python train.py --n_layer=16 --d_model=192 --n_experts=48 --experts_per_token=4 --d_expert=64 --d_shared_expert=128 --activation="gelu" --moe_layers=[1, 2, 3, 4, 5, 6, 7, 8, 9, 10, 11, 12, 13, 14, 15] --router_score="softmax" --normalize_top_k=false --routed_scale=1.0 --balance_loss=0.018 --balance_bias=false --shared_expert_gate=true --init_std_router=0.00693 --lr_router=0.000888 --vocab_size=32000 --norm="rmsnorm" --norm_eps=1e-06 --tie_embeddings=true --optimizer="muon_variant" --lr=0.0111 --beta1=0.9 --batch_tokens=32768 --seq_len=256 --train_tokens=203400000 --steps=6208 --dataset="wikipedia_en"
Below are experts of layer 5 (counted from 0) of a mixture-of-experts language model. Rows are named router (the router's row for the expert), up (a neuron's input weights, with its number) and show model dimensions 96-143. Each number is 128 + 24 x the weight over its row's rms, rounded and kept within 0 to 255.
After each expert's rows: a language model's description of what the expert responds to. This comes from a sample of Wikipedia text that the model never trained on.

# expert 12
router [146 125 132 171 108 105 112 152 115 102 146 139 140 127 137 131 118 165 169 153 123 121 138 122 148 150 167 158 147  53 161 136 156 134 116  87 123 134 107 173 131 126 140 130 114 124 137 118]
up3 [103 115 121 118 113 123 120 140 165 122 171 118 111 119 126 143 121 180 159 129 112 123  91 118 189 112 111 158 162 118 128 129 129 154 116 120  96 115 114 159 145 117 143 139 117 122 114 115]
up4 [122 114 130 122 122 142 148 101 129 124 146 113  96 132 150 142 156  96 122 146 157 153 128 136 109 135 112 154 132 127 191 109 148 170 154 128 136 140  98 131 127 140 104 141 117 155 113 122]
up5 [128 109 143 168  80  83 119 149 116 129 119 142 167 153  93 148 125 124 115 166 115 155 101 120  90 133 102 199 110 165 154 135 100 135 130  94 115 118  72 116 121 102  91  90 112 101  96 133]
up6 [146  91  99 105 182 119 125 118  99 119 105 107 160 162 150 105 127 128 167  81 127 119 133 142 130 148  73 113 170 129 172  99 107 141  79 125 110  89 125 107  99 106 127 115 111 100 143 139]
up7 [ 99 146 140 146 129 143 157 102  80 152 186 112 119 150  79 159 122 141 130 145 128 140  86 124 163 135 136 123 163 120 164 155 156 112  77 138  96 110 119 153 145 137 132 137 107 104 103 126]
up8 [124 132 127 156 132 164 105 121  95 138 134 134 141 151 126 128  96 120 134 152 106 114 118 117 131 152 140 102 126  76 163 149 133 104 121 162 126 116 139 175  91  83 128 117 137 127 145 106]
up9 [152 167 103 111 138 134 101 102 118 151 166 112 143 120 150 137 108 141 130 127 154 129 128 107 161 144 100 106 110 150 120 110 121 165 120  79 146 133 139 113 123 142 101 134 134 113 174 101]
up10 [153 118 151  83 136 108 110  92 139 124 136 130 154 114 131 105  78 176 116 171 119 143 164 150 124 118 149  96 134 110 130 131 129 136 155 123 114 103  94 146 133 108 142 140 103 157 115 162]
up11 [138  92 129  94 105 122 146 133 128 139 125 146 130 164 123 121  90 134  86  86 142 143 179 135  92 142 132 147 118 135 137 118 146 104 108 103  84 138 108  82 103 115 128 145 108 167 157 111]
up12 [100 116 121 179 112 127 111  86 154 133 147 146 155 109 108 112 133  95 149 143 132 127 155 106 109 156 160 135 151 116 120 162 110 116 128  92 115 121  93 124 122 104 149 107 140 157 120 115]
up13 [121 125 135 116 136 162 162 153 118 143 163 119 129 127 122 110 137 113 172 127 140 143 144 154 101 102 143 169 183 133 143 100 124 135 106 150 103 128 124 156 110 146 136 130  79 116 110  72]
What it handles: URLs and list separators. Slashes, dots and domain endings in website addresses (nyc.gov/, .org, .br), plus colons and semicolons in infobox lists.

# expert 2
router [122 135 105 145 109 107  82 152 126 164 176 137 142 127 127 123  90 132 137 111 158 102 132 118 142 100 152 129  99 113 120 175 171 113 135  92 132 122 140 157 102 124 158  86 127 131 106 129]
up0 [151 112 128 159  92  91 144  97 129 117 102  86 140 135 111 109 159  80 125 142 137 147 119 147 134 100 108 171  95 128 119 105 127 168 174 119 155 123 102 124 168 134 129  95  72 101 133 141]
up1 [155 130 127 112 146 105 135 106 133 130 158  82 116 122 123 120 135 135 106 101  97 204 142  67 139 129 147  67 135 130 168  91 162 159  99 145 136 122 143 113 100 156 148 138 156 156 102 136]
up2 [ 90 117 111 123 181 133 150 129 155 114 104 162 121 170 125 110 137 140 147 157 101 144 126 125 142 103 139 108 157 130 134 107 124 163 117 139  92 125  94 123  95  53 140 132 116 145 132 151]
up3 [124 104 122 145 116 104 158 127 125 150 126 112 104 163 102 132  97 122  94 100  95 128 149 132  95 115 114 131 159 116 146 141 103 149 165 140  93 104 146 132 117  94 114 122 145  88 159 134]
up4 [161 153 110  83  88 109 116 100 148 138 162 122 139 121 122  83 129 133 117 159 118 140 142 154 148  76  94 172 175 149 118 162 177  93 134 152  74 125 116 149  95 125 115  69 131 130 129 161]
up5 [141 139 118 151 133 144 134 170 105 163 172 123 102 139 118 132 102 102 128 103  89 148 125 114 161 182 152 119 127 110 136 125 142 135 141 110 135 166 137  93 166  88 108 105 164 100 113 176]
up6 [111 158  94 138 166 166 116 171 141 132 132 114 117 134 132 141 154 126 143  90 155 111 196  94 120 125 132 127 115 116 117  96 103 125 131 122 128 140 148 153 107  90 102  96 151 151 113 150]
up7 [128 167 126 135 115 145 164 137 152 126 142 116 121 176 126 124 136 117 104  66 144 180 125  81 109 130 101 110 121 119 149 102 103 126 154 125 160 110 147  82  86 113 171 138 121 160 144 125]
up8 [ 97 107  89 102 155  89 135 139 135 131 186 147 141 150 104  86 141 127 106 150 133  97 152 138 179 113 128 154 111 111 136 120 104  92 122 119  66 140 111 146 165 203 128 104 121 123  60 110]
up9 [151 138 155 121 118 131 130 132 152 110  98  82 160 140  73 118 142 104 142 125 154 143 111  97 116  98 120 103 125 174 127 133 136  93 132 118 166 110 140 124  69  86 135 106 151 130 138 139]
up10 [150 118  84 155 117 130  96 124  97  92 104 142 165 110 120 121 132 133 120 143 128 133  85 136 135 131 121 104 137 145 139 104 152 149 130  98 112 154 163 132 199 166  85 122 109 121 159 122]
What it handles: Name and word fragments. Word pieces inside proper names and rarer words, such as Muk-esh, M-ach-ado, S-pher-ical, plus infobox field labels like Born, Died, Rank.

# expert 24
router [114 112 138 136 139 175  89 166 158 143 156 132  99 139 173 140 110 152 117 120 113 139 154 112 140 168  98 130 163  74  81 111  82 182 114 150 136 145 126 102 147 129 131 121  94 129 129 128]
up0 [163 105 154 144 112 106 143  82 148 117 118 119 108 147 124 121 148 170 117 163 134 161 108 128 105 141 134 112 106 143 122 100  82 177 136 107 137 123 139 135 166 140 144  86 179 151 160 148]
up1 [150 126 147 123 104 128 132 105 114 107 159 150 146  98 132 134 151 105 138 118  75 144 129 142 154  93 126  90 121 108 112 114 135 157 146 145 104 128 127 113 124 179 118  87  89 126 137 144]
up2 [109 125 110 120 134 110 144 167 161 186 115 124  96 115 125 153 187  91 123  89 144 154 133 136 112 117 130 136 153 147  76 108 110 129 187 101 131 130 119 150  82  92 134 134 127 112 129 132]
up3 [145 132 134  85 135 112 120 151 124 120  97 133 153 100 131  86 109 140 110 128  75 171 156 174 128 178 105 123 186 150 159 109 139 122 127 185 138 116 178 113 159 136 117 124 124  97 132 117]
up4 [155 113 139 146 135 139 136 164  89 124 136 112 111 106 106 144 121  92 102 170 129 155 198 120 100 161 105  99 136  77  73 123 124 125 153 109  67 124 107 110  66  90 152 146 128 130 127 155]
up5 [122 141 131 109  87 127 171 114 158 158 156 115 111 146 119 107 120 103 110 120 123 145  86 131 164 164 135 106 135 102 145 113 121 179 132 156 102 133 117 150 145 165 121 133 108 123 163 121]
up6 [ 96 122  97 101 120 158 106  80 156 150 127 129 141 128 148  84 119 154 129 178 107 138 113 179  91  83  95 162 100 125 123 107 125 149 122 106 107 117 174 116 120 124 118 110 101  99 145 129]
up7 [138 133 110 138 103 147 114 100 146  98 136 154 164 141  90 137 116 110  95 137 157 121 173  97 135 117 125 143 124  77 123 133 103 173 108 125 122 140 121 167 134  97 110  87 140 133 110 130]
up8 [116 191 131 125 112 177 132 136 117  96 156 107 118 141 159 114 110 119 113  83 134 157  91 148 176 137  84 144 127 170 104 131  95  96 136 151 136 107 139  75 134  90  83 119 129  95 112 169]
up9 [136 101 137 147 123 112 108 134 117 131 143 116 145 141 183 145 149 131 155 157 129 143 130 101 145 119  85  95 120 140 118 108 133 164 155 139 101 151  99 115 101 123 171  99 158  89 119 170]
up10 [152 102  99 138  90 106 146 119 129 125 156 138 130 173 133 102 140 174  90 109 125 140 102 121 111 150  73 139  76 115 137 164 150 148 103 145 122  97 113 146 116  92 161 143 153  87 130 128]
What it handles: Pronouns and determiners. Pronouns, determiners and quantifiers starting clauses, such as he, who, which, all, some, every, There, plus commas after However.

# expert 23
router [145 104 126 158 125 158 163 114  91 144 108 151 152 139 135 155  95 146 138 160 154  87 128  99 131 152 119 117 126 106  91 112 194  96  89 146 149  91 156  64 109 127 123 146 125 125 144 119]
up0 [137 104 111 140 134 120 151 140 159 130 142  99 127 144 150  83  83 135 145 103 161 130 122 142 137 150 134 150 125 152 110 101 187  98 119  70 179 123 113 135  78 105 135  70 168 153 128 131]
up1 [ 98 135 103 123 125 107 148 158 158 108 111  81  81 119 133 161 151 105 116  98 142 178 154 165 123 103 109 170 121 135 115 156 104 131 134 159 119 150 118 128 139 127 126 149 104 127  96 147]
up2 [140 162 157 160 117 120 130 122 106 111 159 131 111  83 126 177  90  69 109  85 121 146 119 111  97 141 145  92 123 109 167 116 151 151 128  89 152 142 121 190 131 101 100 163 163 141 167 143]
up3 [135 137 101 109  90  90 126 114 161 132 134 106 125 163 140 142 129 117  97 140 168 120  99 130 117 139 114 146 126 151 126 120  60 154 152 158 130 170 124 129 143 144 100 101 113  77  97  99]
up4 [131 105 127 132  86 134 141 157  95 103 135 129  96 140 147 108 121 112 138 147 150 112 124 104 126 149 143 127 151  75 169 126 120 136 124 158  79 119 113 118 131 155 102 126 119 145 131 135]
up5 [ 81 150 140 152 137 164 124 197 122 159 139 109 110 117  94  78 144 152 126 122 165 130 119 139 134 148 128 113 117  96 151 123 120 155 156 135 107 142 124 101 124 108 106 148 142 192 117  84]
up6 [ 93 127  73 134 166  99 118 140  91 133  90 108 131 169  97 147 159 185 126 154 114 150 147 168  99 107 146 134 114 137 150 149 126 111 134 136 114 154 131 184 143 119 119 135 158 108  71 143]
up7 [ 78 125 121  82 129 170 111 103 168 134 138 114 125 113 165  63 123 136 131 126 118 128 110 105 108 144 144 139 135 168  82  99 117  93 112 164 123 169 138 141 133 188 123 103 113 153 114 152]
up8 [ 57 160 115 103 143 109 148 133 116 122 120 161 102 142 116 109 123 172 146 120 150 153  97  97 151 122 108  84 105 129 146  71 117 138 151 121 114 143  66 128 134 113 143 124 129 131 110 131]
up9 [133 105 160  83 125 125 156 135 133 128 129 114 119 111 144 141 143 155 140  62 139 128 139 141 109 106 166 120 118 115  77 129 145 122 145 121 170  88 116 111  82 147 105 102  95 155 146 131]
up10 [119 118 123 112 187 168 133  85 118 161 122 114 161 161 122  84 158 163 143 135  99 129 145 115  68 157 137 133 125 141 140 115 172 100 106 134 108 125 108 124 102 105 115 104 163 139 100 139]
What it handles: Names and event verbs. Surname endings and main verbs in biographies, wrestling and media, such as Love-joy, Hayes, returned, died, released.

# expert 36
router [169 150 113 137 145 134 105 151 135 104 107 136 139 118 171 132 106 128 117 122 125  96 153 144 123  95 127 112 114  88 140  97 160 133 104 141 112 120 133 118 110  76 107 116 151 116 143  92]
up3 [115 118 131 111 141 135 153 132  93 126 105 138 152 103 147 128 143 130 129 160 120 120 121 150 158 125 153 100 155  88 156 133 127 127 124 100 142 146  77 119 124 113 141 112 100 126 168 115]
up4 [161 153 117  74 117 125 113  95 122 115 123 123 204 114 144 104 103 121 110 115 150 134 112 118 114 108  92 125  99  96 120 131 147 131 103 120 178 150 134 157 153 128 115 114 133 129 117 153]
up5 [ 96 148 145 141 126 116 118 153 159 162 135 126 147 142 165 134 129 126 119 125 154 114 138 123 123  93 112 131 175 136 156 124 135 116 155 121 113 122 132 131 131 140 157 141 149 117 127 135]
up6 [143 111 158 124  88 114 156 190  87 136 145 112 116 166 142 148 129 133 161 131 142 143 112 120 109 130 153 101 111 134  75 137 116 152 146  80 121 166  72 165 100 125 119 105 128 108 132 134]
up7 [111 145 102  80 162 104 144 108 117 120 162 129 143 107 162 108 111 166  89 140 179 126 129 137 145 134 122 122 101 133 148 121 122 162 128 117  92 133 133 115 120 138 154 121 157 161 149 131]
up8 [106 126 106 119 161 154 135 108 141  88 156 164 157  86 127  88 123  87 106 120 131 172  81 103 127 116 102 128 133 165 111 135 148 130 140 102 127 158 158 110 110 139 109 138 107 113 143 110]
up9 [145 138 140 119 160 155 139 105  89 121 126 133  55 131 112 131 148 129 177 142 132 135 178 113 126 130  90 104 152 131 108 129 152 158  95 107 132 143 112 137 171  96 142 156 116 129 139 165]
up10 [150 154  95 152 122 130 110 135 112 116 172  88 130 105 162 113 100 135 118 133 122 147 141 160 112 140 151 160 107  93  99 104 177 158 146 100 121 127 169 144 151 142 106 134 110 101 134  83]
up11 [124 128 142 128  85 156 149  98 144 137  97 160 140 136 116 147 141 126 115  71 152 123  88 116  89 109 148  92 148  88 158 156 175 101 131 132 151 135 149 101 150 131 135 165 154 106 119 153]
up12 [107 113 146 106  88 165 101  84 123  93 110  89 111 160 120  95 127 142 130 114 117 147 130 142 115 118 131 124 121 157  78 119 147 112 173 155 131 159 116 134 161 113 148 105 154 106 142 126]
up13 [137 102  95 112 130 114 104 122 119 121 117 174 122 120  94 162 125 145 116 152 116 102 171 173 126 131 128  99 138 114 133 152 123 124 162 113 142 153  95 106 136 108 157  97 116 134  69 137]
What it handles: Institution name words. Capitalized words inside names of organizations, lists and events, like National Historic Landmarks, International, Film, Royal Academy of Dramatic.

# expert 28
router [167 107 169 103 136 162 130 110 114 147 106 133 163 138 143 127  81 101 121 145 130 112 149 153 127 116 137 168  90 151 109 138 105 141 124 140 147 123  84 138 112 119 123 145 122 147  81 117]
up3 [103 117 125 129 126 131  87 122 154 171 156 166  99 162 101 104 110 130 122 119 138 125 138  98 128 125 105 173 134 136 143 151 120 146 125 110 149 136 123 131 134  77  85 124 137 135 156  84]
up4 [118  97 151 119 105 125 137 127 141 113 144  88 127 142 131 112 158 125 101 133 157 122 161 107 128 136  93 124 130  87 121 118  89 165 154 112  85 139  97 117 101 136 127 119 134 149 100 107]
up5 [120 113 115 118 127 132 127  74 118 139 157  99 124  98 123 142 144 165 123 149  80 151 173  97 128 128 126  97 118 123 133 120 150 117 101 119 135 108  97 139 117 111 113 125 106 158 132 166]
up6 [121 177 120 138 110 140  84 147 129 114 153 145 117 103 143 153  92 146  94 112 173 120  97 157  99 139 160 131 139 106 128 112 101 145 182  90 132 112 143 103 139 136 158 120  78  92 136 147]
up7 [131 121 124 127 104 150 169 188 110 140 127 141  76 155 115 124  95  93 142 147 156 157 131 138 147 149 107 150 171 105 143 151 130 136 127 133 120 110 114 157 123 141  98 161 131 137 139 105]
up8 [127 134  87 115 102 125 145  89 117 152 122 127 142 183 123  88 144  85 122 110 156 156 156 135 135 108 137 161  92 116 162 175 140 152 124 162 103 112 103 105 135 120 103 155 101 122 117 148]
up9 [175 130  75 123 127 151 143 167 123 134 137  93 143 158 122 108 123 124 108 124  89 120 141 124 121 154  95 149 128 124 144 160 130 131  94  85 144 157 147 129 117 146 126 125 127 131 147  79]
up10 [122 155 122 142  97 139 123 134 109 149 129 125 121  90 143 105 115 130 132 114 115 178 185 144 140  97 112 170 139 125 146  94 119 146 146 153 118 189 110  96 100 116 107 127 124 132 122  98]
up11 [130 106 113 149 148 103 121 113 133 111 122 117 144 146  87 127 137 149 135 109 123 138 107 141 154 122 162  73  88 166 156 138 102 127 102  90 132 127 162 143 106 143 136 126 136 123 112 149]
up12 [117 127 131 180 156 114 135 122 148 166 151 136 111 148 140 105 136  99 119 131 127 106 138 101  94 118  94 158 195 110 115 128 115 103 127 160 137 138 114 124 147 124 175  99 128 101 132 147]
up13 [157 155 112  96 123 146 117 128 136 115 164 127 135 167 125 118  84 104 106 102 136 121 139 111 146  97 112 171 116 138 116 113 120  24 150 160  96 103 136 153 145 149 129 130 120 163 103 111]
What it handles: Sports names and scores. Name pieces and abbreviations in sports tables and results, such as Blizzard, ATP, Djokovic, Davis Cup, scores like 3-3.

# expert 44
router [110 127 156 165 109 161 142 104 141 144 135 156 138 110 131 131 152 107 182 111 128 115 116 123 114 161 137 105  93 142 107 125 148 131 163 146 163 109 132 146 126 143  82 163 129 121 157 151]
up0 [155 129 113 117 109 103 166 139 148 119 104 129 124 127 128  88 149 117 148 123 140 146  80 111 122 133 104  79 140 143 172 133 138 140 124 114 120 156 106  79 146 137  97 130 176 109 121 184]
up1 [ 89 146  95 155 136 119 122 122 137 133 115 120 135 134  96 135 125 120 136 100 150 156 182 172 130 127 100 118  98 115 151  94 100 163 132 137 113 150 111 129 133 143 142 104 106 149 116 128]
up2 [126 151 106 105 129  90 123 104  97 104 175 122 117 138 153 124 137  99 145 139 133 165 129 119 142 137 104  62 139 101 138 131 104 147 139 155 168 137 101  94 107 160  99 130 107 133 153 142]
up3 [110 170 116 104 123 176 115  95 136  95 135 138 105 182  99 118  76 157 146 122 134 107  85 119  92 176 151 124 116  75 150 105 100 171 147 140 155 125 116 165 153 122 141 132 142 120 137 155]
up4 [ 76 115 112 166 177 168 148 118 108 127 158 159 128 136 141 124 124 174 123 141 144  99 108 100 120 106 105 138 124 137 108 115 175 148 155 126 137 139 140 157 120 123 104 126 139 124 118 120]
up5 [180 172 140 135 122 108 109  97 130 136 109 131 153 101 108 118 143 126 124  95 132 117 122 122 108 113 152  88 107 111 117 160 142 151 134  99  93 144 146 130  96  99 135 144 140  91 107 152]
up6 [106 120  97 175 131 124  95 148  95 114 113 122 126 144 123  76 101 113 113 124 124 139 151 140 122  65 104 185 136 124 123 110 126 104 157 140 114 128 133 125 124 149 114 135 163 174 110 140]
up7 [111 128 132 168 136 152 128 130 146 142  98 151 112 129 121 109 126 148 134 121 142 129 102 128 102 110 151  91 102 149 117 141  97 148 107 128  68 149 164 132 137  81 135 126 125 161 124 139]
up8 [148 109 124  92  92 123 100 139 148  83 137  93 155 147 156  79 130 112 115 144 102 138 140 183  98 143 145 128  97  96 113 199  73 144 113 131 117  81 139 150 157 122 108 162 126 136 112 131]
up9 [144 102 106 135 105  87 112 138 132 121 100 100 151 150 136  97 140 135 130 118 119 140 125 149 159  93 125 143 127 112 113 132 157 118 167 137 136 166 132 154 143  61 144 121 120 151 134 150]
up10 [144 148  82 128 152 123 107  84 107 140 152 119 139  88 120  73 138 120 128  93 140 122  78 104 104  88 133 159 117 137 168 118 148 114 103 119 140 126 112 120  99 107 130 111 111 124 123 102]
What it handles: Media and creative works. Nouns for works and media formats, such as album, song, film, Episode, CD, DVD, illustration, design, and quotation marks.

# expert 42
router [135 150 101  99  84 121 173 145 103 100 148 159 135 116 156 143 108 146 151 149 102 136 135 141 120 133  93  81 125 141 117 110 127 107 132 126 145  79 125 105 141 128 117 128 147 127 185 144]
up0 [ 90 150 123 137  84 114 112 153  96 124 160 113 154 178 132 116 121 180 111 104  93 139 169 152 125 105 120 133 109 131 119 128 163 193 165 118 121 111  92 138 108 114  86  99 109 123 170 106]
up1 [105 131 128 124 123 147 110 116 132 121 124 126 125 145 132  98 102 123 112 135 153 118 110  90 138 125 135 134 156 106 157  97 114 137 128 181 151 144 179  76 171 147 129 155 123 149 107 141]
up2 [103 162 129 110 101 148 115 119  82 121 171 131 101 143 149 125  94 142 123 142 121 131 121  90 109 130 120 155 168 111 112 128 100 136 106 116 129  89 122 136 137 102 138 175 134 130  84 127]
up3 [ 71 162 133 124 107 107 129 135 156 138 132 137 120 170 139 144 106 110 156 108 166 176 121 160 102 138 129 107 142  94 152 134 139 136 119 112 164 100 120  74 170 126 127 125 135 116 123 128]
up4 [138 120 105 143 131 104 116 145 109  89 110 127 147 170 140 115 143 142 163 109 107 117 146 135  91 186 151  97 141 176 134 132 115 142 122  79 130 153 107 108 168 127 151 155 144 132  95 122]
up5 [132 216 128 137 156 130 166 122 162 123 141 103 134 128  86 118 113 132 106 114 108 142 142 129 102 115 178 127 147 126 111 121 133 115 130 112 154 113  71 108 157 117 127 142 157 179 154 161]
up6 [120 115 114 172 137 141 129  72 114 107 117 119 137 147 127 120 126 130 161 123  76 106 125  61 147 129 151 120 129 120 132 136 143 110 147 127 187 174  96 143 179 153 108 110 122 120 107 106]
up7 [101 134 106 138 155 107 129  88 105 106 124  94 150  92 127  91 146 128 137 133 158 129 157 122 128 138  98  89 141  91 145 102 128 148 172 119  92 161 202 111 159 133 101 128 154  95 119  91]
up8 [111 160  99 143  75 129 168  87 102 127 111 126 122  98 110 119 141  89 143 124  82 166 114 167 138 117 165 126 129 133 122 129 135 144 112 126  89 112 110 138 137 111 121 192 106 125 150 137]
up9 [144 132 115 113 138 130 138 183 123 128 161 187 101 135  97 127  93 135 145 121 133 118 130 148 133 170 122 155 138 184 116 142  90 151  86 134 123  97 152 132 155 151 137 142 125 114 146 143]
up10 [142 145 122 111 154 167 136 119 123 152 114 111 126 144 132 116  99 146 143 125 121 120 122 155  97 154 138 154 140  78 112 110 126 113 135 137  96 136 124 120 103 180 155 102 142 126 110 115]
What it handles: Start of named entities. First word of a name or title after including, named or called, such as Factor Bikes, Prime Minister, and first names Mike, Bill.

# expert 8
router [144 121 125 154 152 112 159 141 151 128  86 136 133 132 119 117 137 106 126  98 136 102 133 115 110 146 128 113 164 140 185 130 172 122 124  72 115 130 145 163 136 139 141  93 137 145 165 152]
up0 [127 161  99 129 124  93 107 127 131 129 112 150 131 124 171 111 100 146  92  68 129 126 144 135 148 140 154  84 146 128 146 122 134 138 163  70 152 150 129 112 120 114 140  94 155 124 160 127]
up1 [120 123 127 156 114 140 172 103  79 121 107 121 100 136 165  99 139 149 159 148 106 107  91 165 102 187  92  88 146 121 135 121 157 150 122 118 128 137 150 130 144 117  98 112 124 157 135 136]
up2 [105 156 130 132 133  98 129 116 152 155 167 208 138 153 116 120 103 158 111 111 173 110 124  65 138 150 122  93 122 128 117 130 140 152 158 143 128 140 105 150 148 113  89 150 124 145 100 183]
up3 [117 173 153 107 128 156  84 111 127 143 155 137  71 102 162 118 153 121 118  90 149 109 115 132 175  93 126 134 119 127 165  90 154 124 142 129 127 149 130  87 149 133 148 126 148 140  98 101]
up4 [137 139 154 140  94 145 119 156 111  91  83 124 133 130 155 140 155 117  85 171 123 113  93 120 114 154 133 130 135 128 135 135  81 125 158 149  83 102 115 112 155 143 127  97 108 139 120 141]
up5 [162 111 114 141 175 138 108 140 127 145 117  80 101 129 138  80 114 115 127 110 152 138 130 144 124 161 112 136 159 122 155  98  94 140 131 107 124 167 123 109 109 143 133 135 109 107 114 153]
up6 [128 137 132 132 102 160 134 156 150 137 103 134 128 149 117 109  93 145 118  97 121 112  97 134  85 156 169  91 129 139 150 136 131 161 125  97  87 133  92 113 153 139 120 141 156 147 103 166]
up7 [115 156 117 101 133 159 161 105 131 149 165 136 116 141 118 133 126 118 143 128 106 140  87 155 116 129 140 142 142 141 104 122 120 124 179 157 115 107 115 148  49 142 124 166 126 100  81 103]
up8 [142 125 108 106 166  97 138 145 128 124 134  98 144 129 171 125 143 152 120  74  77 133 116 140 161 103 122  93 100  99 128  79  97 126 111 104 133 125 156 150 110 135 141 126 138 124 135 133]
up9 [158 133 118 143  92 150 156  93 144  81 166 135 156 145  98 126 137  93 118 157 121 154 131 118  95 139 148 111 115 123 119 147 146 124 161  92  80 100 135 156 167 129 100 119 151 137 126 145]
up10 [118 157 130 138  88 133 123 156 138 152 101 110 153 110  99 132 117 116 125 130 108 125  94 126  96 133 136 149 111  92 141 114 117 145 167 126  82  88 104 140 146 110 107 107 184 126 153  77]
What it handles: Word pieces, non-Latin bytes. Continuation pieces of long words (reconstituted, compelled, subside) and raw bytes of Arabic, Thai, Japanese or Chinese script.

# expert 37
router [ 93 137 108 115 165 159 110 165 115 121 127  99 120 142 163 127 129 156 140 111 108 116 105 159 121 143 102 114 134 144 142 129 138 114 131 121 134  99 129 148  62 171 106  66 215 121 132 130]
up0 [146 104 140 178 121 124 127 150 129 126 139 123 129 148  96 142 172 113 128 147 167 153 108 146 129 140 102 151 152 147 112 158  85 130 109 111 125 147 153 116 122 129 107 121 134 104  96 130]
up1 [170 111 171 117 152 136 154 155 147 173 157 119 123 118 144 140 109 125 156 125  88 123 118 113 136 115 139 160 157 126 139 125 150 122 129 151 131 109 180 156 108  83 122 140 131 115 120 112]
up2 [ 71 135 100  94 141 147 159 162 110  91 124 117  98 126 126 142 152 130 108  92 171 129 119 150 136 136 133 135 171 165 158  87 111 123 144 126  91 132  88 101 164 150 128  94 155 137 142 164]
up3 [ 92  93  96 167 130  99 141  95  70 149  91 143 139 125 136 126 115 163 144 103 112 130 121 139 112 149 132 127 118 113 142 111 162 147 124 126 131 162 146 133 156 125 123 140 152 103 118 149]
up4 [139 173 125 128 108 136 153 119  87 114  95 108 149 126 149 135 139 107  92 135 112 152  77 107  70 106 125 125 108 165 177  95 142 157 165 117 112  95 132 111 149  92 129 121 172 156 154 130]
up5 [172 137 118 148 142 152 138 108 107 122 135 119 140 154 153 100 120 130 171  69 115 118 130 181 105 125 142 146 100  95 199  99 160 124 149 129 138 160  78 125  83 110 135 133 142 114 137 159]
up6 [120 113 145 109 170 100 127 153 145 126  99  82 116 134 153  74 123 133 138 128 111 101 125 151 110 152 160 113 123 130 115  96  83 103 169 161 156 151 149 147 147 170  93  96 131  91 129 130]
up7 [136 144 100 135 162 133 139 113 130  74 117 115 130 144 105 140 140  52 110 148 156 100 156 108  92  95 158 119 113 147 133 119 134 166 160 159 119 145 116 104 134 146 150  97 136  94 110 130]
up8 [ 91 130 157  93 154 124 121 111 161 139 167 128 139 125 135 139 175 144  69 112 160 124 114  97 125 122 111 135 118 180 145 106 159 117 122 118  92 122  71 131 114 178 122 140 113 143 100 136]
up9 [ 97 154 129  95 153 122 150 166 132 139 170 130  91 152  74 159 119  91 126 151 158 156 183 112 147 126 142 113 150  97 144 165 140 108 114 185 144 121 138 140  90 140 123 159 130 131 111 115]
up10 [ 73 120 140 150 137 138  98 152 140 106  97 103 132 132 143  74 125 169 162 141  94  98 156 177 141 157 132 139 143 108 133 156 123  91 102  69  93 128 175 117 101 140 124 137 148 136 143 164]
What it handles: Location and range words. Spatial and range words in geographic descriptions, such as located, near, north, east, around, from ... to, elevations of 900 m.

# expert 15
router [135  94 173 148 122  90 144 104 106 107 105 135 170  84 133 134 138  97 186 148 101  95 121 171  89 157 180 115 102 163  97 110 110  91  96 139 146 123 131 133 129 124 136 167 121  95 134 165]
up3 [126 100 138 100 136 131 131 129 104 156 174 138  98  99  85 105 158 150  99  99  95 122  90 149 142 133 122 104 125 149 131 162 121 191 147 148  93 115 155 108 190 161 128 139  82 111 110 122]
up4 [160 163  80 133  95 102 145  97 206 102 138 138 140 111 174  81 122 108 139 135 150 140 135 111 125  94 112 127 115 135 127 134 155 134 161 101 133 149 117 146 119 160 126 162  76 109 128 119]
up5 [148 122 134  98 131 115 167 160 131 107 129 112 142 110 106  99 103  80 145 102 128 110  87 131  90 151 138 153 101 124 159 132 157 146  71 126 129 115 162 119 158 119 154 162 172  96 175 145]
up6 [ 80 131 133 117 147 114 132 106 136 155  93 103  86 146 145 103 117  93 157 127 115 150 122 139  84 143 168  82 144 147 156 111 141 186 108 128 132 120 110  95 148 104 110 140 121 150 115 156]
up7 [153 118 122  76 169 140 135 127 178  99  99 111 133 140 153 129 145  94 170 114 160 104 133 120 103  96 152 120 103  97  87 153  64  94 135 136 117 123 111 147  99 129 157 100 114 197 137 169]
up8 [ 91 112 118 134 146  89 108 145 159 123 127 120 162 134 104 114 141 159 125 128 134 140 136 116 144 109  62 131 149 137 148 111 189 135 108 120 135 159 173 123 153 153 134 141 176 113 168 124]
up9 [111 123 145 130  91 146 125 137 140 105 200 144 134 104 132 119 127 119 127  94 147 127 151 188 111 174 115 125 125 160  92 140 147 141 134 114  92 158 124 111 145 169 124 133 106 122 144 159]
up10 [106 100 150 165 136 124 134 143 126 115 160 151 122 124 117 119 146 136 104 147 139 140  81 143 128 131 112  95 128 134 119  86 111 140 118 110 142 131 162  89 117  84 110  66 117 119 136 117]
up11 [125 154  94 117 124 157  83 128 128 129 138  96 129 136 129 126 147 157 164 145 175 108 104 134 128 119 156 134 135  73 139 139  86 105 150 136 163 127 171 161 145 104 111  94 165 149 111 155]
up12 [107 127 137 101 133 137 127 144 162 130 116 145 127 156 154 131 141 120  87 109  82 134  87 126 174 143 133 115 120 127 131 183 144 137 136 144 134 124 126 128  95 154 110 136 110 169 129 161]
up13 [ 94 143 155 134 131 151 113  84 136 120 116  82 111 174 100 106 121 133  93 107 117 155 119 160  93  95 138 186 145 151 128 113  67 124 128 184 107  91 116 136 147 113 153 129 149 124 152 145]
What it handles: Capital-letter acronyms. Single capital letters and pieces inside acronyms and codes, often in parentheses, such as DT-T, TNT, NP-IC, A34.